config = dict(
    lr=0.000711,
    beta2=0.95,
    seq_len=256,
)
Below are experts of layer 2 (counted from 0) of a mixture-of-experts language model. Rows are named router (the router's row for the expert), up (a neuron's input weights, with its number) and show model dimensions 160-239. Each number is 50 + 12 x the weight over its row's rms, rounded and kept within 0 to 99.
Before each expert's rows: a language model's description of what the expert responds to. This comes from a sample of Wikipedia text that the model never trained on.

# expert 38
Description: Sports and entertainment terms. Sports and media words in athlete and club articles and tables, such as played, game, season, League, Cup, football, song.
router:53 52 55 55 46 68 42 60 74 61 40 71 45 49 51 61 50 66 37 47 56 56 39 40 60 33 67 39 49 52 49 58 42 37 35 48 64 45 72 57 41 28 45 81 48 56 43 61 72 60 31 42 67 67 66 59 41 40 55 53 63 36 30 45 40 66 34 52 51 53 71 49 57 60 40 28 74 54 40 61
up0:55 55 44 49 50 51 52 56 48 52 35 53 75 67 34 57 65 21 59 45 46 48 52 45 51 56 44 27 31 49 62 44 52 59 74 54 42 41 56 45 28 49 37 26 48 47 28 45 42 66 53 51 47 57 33 33 60 45 45 65 56 37 61 49 49 48 58 54 19 53 36 45 43 65 78 39 61 44 54 55
up1:53 58 33 58 40 29 32 62 66 43 69 42 43 74 52 50 43 44 51 46 78 46 60 53 51 49 53 51 52 53 65 55 43 54 48 52 54 52 51 40 45 29 61 46 52 34 59 56 41 31 38 39 50 45 76 61 38 48 62 46 49 41 58 60 59 68 46 62 36 45 46 52 43 58 72 40 40 78 51 54
up2:77 42 43 50 42 40 55 59 46 45 61 59 72 38 46 42 44 37 54 62 27 41 42 51 54 52 55 37 54 51 55 66 58 48 55 55 58 63 63 51 34 43 61 60 58 55 63 54 64 53 55 39 59 53 63 36 33 65 62 57 42 59 79 43 42 36 47 57 43 34 54 25 77 33 59 68 39 47 42 72
up3:47 65 51 56 44 49 46 26 73 60 35 38 67 53 52 50 45 56 71 57 67 71 66 02 66 52 66 54 61 34 38 33 35 44 50 39 54 27 35 27 49 37 58 43 41 38 52 53 59 47 35 50 62 38 55 45 81 39 59 43 54 62 60 48 73 53 54 63 67 51 54 51 65 30 59 43 54 49 35 52
up4:48 47 51 54 48 53 49 52 53 50 49 60 41 70 60 49 49 30 44 60 49 52 46 53 55 00 45 50 44 49 67 52 66 62 58 28 55 68 53 38 47 53 25 61 36 46 42 38 34 43 45 51 50 41 69 44 54 53 35 58 49 50 55 46 76 43 49 45 50 58 49 69 53 35 40 51 43 54 42 39
up5:65 40 67 55 60 40 51 00 55 28 43 42 45 28 53 46 47 51 63 03 67 38 51 39 42 48 52 57 64 45 66 52 64 47 44 28 62 55 35 50 27 54 48 59 48 25 40 41 61 43 49 44 20 48 43 58 40 66 51 45 59 56 60 54 69 65 47 72 46 66 59 49 72 36 50 47 37 51 25 50
up6:67 44 41 68 39 67 50 47 40 48 55 42 38 48 33 54 43 47 53 45 43 41 39 36 48 57 43 26 55 57 66 58 66 55 41 47 43 51 58 56 46 70 23 63 57 46 47 60 55 56 25 64 44 55 48 38 49 53 45 57 45 31 50 49 35 45 58 37 42 57 57 45 73 66 53 41 32 45 36 77
up7:58 51 46 56 70 31 72 57 52 67 52 44 53 63 44 54 51 73 46 40 55 63 52 51 31 51 71 44 60 75 68 34 36 37 53 40 56 51 59 56 62 49 50 62 60 65 49 56 67 37 97 41 39 33 45 68 58 50 44 38 51 65 57 36 46 61 63 36 39 63 28 40 56 66 50 28 48 28 41 34
up8:41 64 53 62 53 43 47 65 67 48 47 54 61 49 44 55 54 61 58 74 58 36 47 35 43 47 37 46 43 42 45 65 34 58 42 44 72 60 55 53 38 65 52 47 55 60 51 50 60 43 51 51 51 40 47 42 54 18 49 62 49 72 47 36 51 16 23 51 42 57 45 49 65 29 49 56 35 43 44 60

# expert 31
Description: Inner word fragments, f. Letter f and other mid-word fragments in ordinary prose, such as stead-f-ast, super-f-icially, stri-f-e, batt-al-ions, plus verbs like died, married.
router:66 47 57 35 54 42 38 45 54 51 49 38 54 25 27 39 50 62 49 53 47 68 57 67 34 53 55 36 43 61 67 39 30 60 68 56 76 29 42 51 42 58 60 70 46 47 44 33 62 56 59 48 49 38 30 52 48 53 40 42 24 38 37 47 60 39 58 58 55 50 41 43 43 47 50 39 77 30 54 38
up6:56 51 74 42 71 53 34 60 63 65 54 43 46 56 41 58 53 33 60 28 40 45 35 44 66 50 40 81 44 36 66 51 65 61 45 68 44 55 49 46 39 52 58 29 46 54 47 57 47 40 56 38 60 33 70 62 59 63 48 48 32 36 57 43 53 55 58 39 49 38 36 63 52 46 52 41 50 47 49 36
up7:49 31 65 61 23 39 44 42 30 42 40 52 67 51 39 06 57 56 52 41 47 50 57 69 39 35 62 60 42 59 44 44 35 44 39 41 56 49 64 56 35 68 29 71 51 59 39 43 38 48 57 62 44 55 31 59 44 35 54 71 32 59 55 33 35 47 42 35 48 55 31 32 41 50 71 46 47 53 53 44
up8:36 19 45 60 54 55 56 55 69 50 31 64 66 36 54 33 62 59 41 64 66 54 35 39 51 51 44 55 41 38 57 32 40 66 64 59 47 36 46 55 51 43 50 34 55 53 39 42 55 18 40 37 50 63 47 48 34 59 43 72 39 50 44 44 29 48 55 60 29 44 56 41 68 44 43 51 51 93 53 23
up9:50 58 50 52 51 76 59 41 62 49 41 48 37 40 55 57 42 56 65 36 66 45 46 40 42 47 62 52 61 35 51 49 43 46 53 41 42 34 57 71 33 49 41 69 55 48 54 48 20 68 45 65 56 70 57 37 59 72 69 47 47 49 35 32 65 14 42 32 29 41 52 34 55 52 52 46 63 48 35 46
up10:55 61 68 68 63 47 37 47 86 56 66 47 45 66 55 54 56 57 59 64 66 00 39 53 65 63 29 55 59 33 47 42 55 40 46 35 58 49 48 79 34 32 46 53 40 26 51 51 57 50 38 34 49 40 51 51 49 39 67 40 42 44 56 38 52 44 51 75 60 58 51 59 51 43 39 28 46 44 36 64
up11:61 59 39 55 11 15 36 45 44 57 69 56 36 54 46 53 66 43 70 73 56 53 71 67 54 44 52 43 50 65 51 45 55 63 47 54 60 52 50 41 47 67 36 36 38 48 37 35 40 38 60 34 50 44 55 43 59 33 41 36 48 46 41 58 51 53 38 55 49 56 60 53 56 81 50 48 58 54 46 55
up12:51 43 55 47 47 44 35 47 62 53 58 41 33 41 49 56 41 38 57 47 46 51 57 26 33 56 70 40 55 39 56 66 80 36 46 41 51 42 40 46 49 46 49 80 56 51 31 46 33 57 54 65 49 48 67 44 36 51 37 48 35 38 67 62 48 62 60 37 00 63 54 32 28 35 41 67 35 19 43 38
up13:48 52 65 65 40 61 32 41 35 65 53 68 46 33 44 51 54 68 58 67 43 57 60 60 53 23 56 31 51 43 58 55 44 61 55 58 63 61 54 38 48 61 51 54 46 14 45 36 69 32 47 79 41 31 38 58 63 51 34 74 42 57 52 28 62 34 54 40 62 55 49 75 65 71 64 41 54 54 45 54
up14:65 49 44 49 35 26 42 64 45 77 70 55 53 54 48 40 40 54 56 49 55 35 49 65 52 55 37 62 62 49 45 50 49 51 37 60 67 53 60 55 24 58 47 45 49 49 53 47 51 57 27 50 56 39 49 56 53 47 60 48 40 59 53 58 63 61 25 67 59 27 56 47 48 66 50 49 73 51 42 65

# expert 6
Description: Foreign-name word pieces. Word pieces inside Slavic, Scandinavian and other non-English names, such as j in Dragovoljac and Torbjørn, ić, ov, and capital initials like K, J, P.
router:49 34 50 48 31 43 54 46 33 20 48 49 67 58 61 44 49 65 43 66 63 48 39 52 52 68 52 68 35 29 39 43 32 43 42 69 54 44 53 42 34 49 39 54 57 34 68 53 58 72 38 74 38 34 52 71 65 44 52 58 55 28 59 53 40 48 44 42 64 50 42 49 39 51 53 66 55 39 49 53
up0:45 28 14 77 46 69 52 45 59 38 77 36 55 80 58 45 63 42 56 63 36 55 50 54 41 52 44 65 49 59 37 56 65 49 45 55 60 42 40 56 47 38 66 38 57 60 44 33 62 61 44 39 56 53 58 54 75 58 70 55 24 37 53 53 56 46 55 50 54 40 49 64 55 47 40 51 58 44 48 61
up1:51 21 32 61 66 38 57 57 48 46 56 31 56 45 73 34 53 79 69 68 62 80 53 48 52 63 69 53 43 46 49 48 41 57 64 52 60 51 52 43 52 47 69 61 40 42 62 53 46 59 49 46 59 49 50 33 72 64 49 68 58 61 65 44 52 47 46 53 25 70 57 58 55 38 56 42 40 48 63 77
up2:50 50 49 54 00 41 33 55 44 50 65 64 19 49 47 59 47 45 48 52 50 53 44 53 55 83 44 63 43 58 52 53 73 70 56 39 65 54 49 00 58 40 51 57 40 40 62 48 70 44 51 37 46 33 48 44 50 41 33 52 56 45 54 68 59 51 48 69 31 43 51 19 68 65 54 43 51 43 44 31
up3:49 49 40 55 64 60 34 62 43 84 60 42 53 50 58 48 40 53 44 02 39 50 60 61 74 59 40 47 57 64 43 53 56 50 53 54 54 58 72 37 31 15 47 46 50 53 54 39 65 59 51 41 65 38 36 41 50 35 56 41 41 56 41 60 50 44 48 42 79 50 41 66 07 67 54 40 63 50 48 47
up4:58 66 56 41 43 62 28 52 39 38 59 52 54 60 60 59 48 57 68 56 55 38 35 61 61 49 43 55 46 37 57 67 50 50 45 52 66 55 56 49 56 27 51 25 57 38 69 29 64 48 45 60 99 61 67 63 66 61 38 56 50 36 45 55 59 50 54 46 76 38 53 49 56 49 56 52 63 31 54 76
up5:54 43 35 45 46 38 63 44 48 49 59 52 44 25 53 45 51 56 62 51 99 40 62 40 41 42 50 55 44 41 42 35 45 71 41 51 54 45 70 51 44 71 53 49 51 60 56 44 38 50 51 78 52 49 38 49 40 55 57 43 42 44 43 82 45 56 45 53 61 77 53 59 50 51 39 60 65 58 54 43
up6:56 38 52 43 43 57 39 43 56 58 49 51 47 41 43 44 40 62 48 51 65 38 65 58 63 43 65 55 45 55 61 52 54 49 68 35 42 44 45 48 50 48 41 71 52 67 51 57 38 68 08 43 47 46 44 32 36 16 51 17 50 64 50 64 37 80 32 57 50 53 45 51 52 44 42 60 43 52 54 31
up7:61 58 64 55 33 42 38 44 42 38 26 35 54 48 65 64 64 24 59 40 57 41 53 48 49 67 37 64 41 77 71 65 47 72 28 52 57 59 45 45 30 40 42 47 45 40 43 35 38 57 73 46 46 48 44 54 58 59 77 65 50 29 50 52 51 57 40 60 45 74 61 58 72 48 58 38 54 54 59 67
up8:46 35 73 60 46 61 48 46 56 44 31 38 51 45 42 74 60 66 38 52 43 35 38 60 47 51 37 54 67 32 35 60 49 62 42 47 47 44 64 49 47 82 54 65 62 59 50 45 53 41 50 52 37 50 57 51 49 71 40 24 45 53 46 70 63 51 43 30 41 66 50 69 63 27 35 46 37 53 39 46

# expert 16
Description: Table pipes and colons. Table cell pipes and colons after field labels in infoboxes and lists, such as Crew:, Label:, and pipes between stats.
router:45 59 54 63 31 38 43 63 33 57 49 65 61 39 48 47 57 42 48 48 63 49 32 68 30 35 52 58 38 53 45 47 53 66 69 65 35 44 35 54 39 49 55 37 47 57 70 29 34 29 36 56 39 54 63 40 61 41 77 36 57 45 49 51 54 66 62 37 37 49 65 35 63 33 64 64 39 75 69 47
up0:37 40 25 44 78 43 43 44 55 29 54 51 44 53 46 58 29 44 35 61 64 56 53 59 39 45 42 50 45 68 61 41 52 40 42 33 74 51 51 58 50 44 25 40 32 43 39 41 67 48 38 75 44 54 57 51 70 45 52 56 68 45 48 55 33 55 58 67 45 59 58 35 55 67 54 37 63 41 48 44
up1:44 43 58 46 39 54 99 86 63 50 84 51 43 43 43 48 23 51 47 57 38 62 49 46 49 30 38 46 49 37 66 64 48 71 58 45 65 52 63 65 32 40 57 47 47 49 39 46 70 36 51 52 50 49 44 45 42 61 48 36 54 69 46 39 60 71 65 45 47 60 46 53 40 44 48 35 42 55 55 64
up2:64 57 45 45 44 71 37 72 48 41 31 75 48 42 47 46 53 50 46 54 51 53 57 38 41 31 42 34 38 40 39 42 45 23 55 38 52 52 61 60 33 62 42 57 30 52 38 43 38 57 36 56 61 48 33 44 63 43 60 58 46 60 60 38 57 33 68 42 64 39 55 46 40 60 68 44 47 36 49 66
up3:43 42 46 55 61 36 48 38 51 49 59 56 53 33 58 61 32 43 38 36 45 60 51 34 41 48 61 55 76 49 49 35 65 68 38 36 52 42 50 51 47 55 32 47 58 57 50 61 57 14 64 60 38 67 55 62 82 59 56 51 54 69 52 42 62 39 47 41 57 66 41 43 41 52 50 34 00 49 43 43
up4:41 61 53 43 33 57 35 48 54 43 47 55 62 40 42 50 52 50 48 46 64 41 44 47 50 54 48 46 39 61 57 30 63 61 55 53 72 43 59 65 38 45 39 52 43 55 37 42 47 29 45 64 45 55 70 43 66 53 36 58 55 45 56 71 49 51 76 45 49 69 47 25 54 40 48 54 54 59 47 41
up5:79 57 37 78 55 61 55 45 43 49 52 43 44 52 83 54 31 64 68 23 56 76 47 49 41 53 35 48 58 50 48 35 45 57 39 44 50 54 47 79 62 27 24 69 47 63 52 36 65 55 75 57 43 35 80 69 48 53 49 28 55 45 40 22 43 63 58 53 62 65 56 77 47 37 19 71 44 56 37 37
up6:55 67 47 53 64 49 46 56 57 49 59 60 44 39 47 50 53 75 84 61 70 32 43 38 62 50 59 56 49 50 58 52 50 36 44 58 44 71 45 62 42 36 51 57 49 57 51 35 53 64 29 60 99 37 50 43 49 39 64 49 57 52 38 49 52 71 67 24 53 73 43 28 40 63 48 39 63 31 51 57
up7:52 55 39 54 63 26 58 42 50 44 47 69 39 40 44 42 22 53 49 28 52 64 62 39 31 39 75 48 44 67 58 49 53 71 55 40 62 56 43 39 41 44 38 59 47 50 46 59 37 45 42 51 43 49 53 72 57 38 49 67 45 45 35 26 52 32 57 68 50 51 38 27 59 54 65 40 52 55 60 70
up8:42 61 52 50 34 51 63 61 52 58 55 49 33 41 39 44 60 48 59 51 83 37 38 68 52 54 46 55 29 47 49 36 46 45 55 66 41 49 64 61 47 37 48 57 58 68 37 47 45 53 50 44 42 48 59 46 76 51 46 41 46 49 63 70 45 45 48 28 43 53 52 40 46 47 41 35 44 46 44 61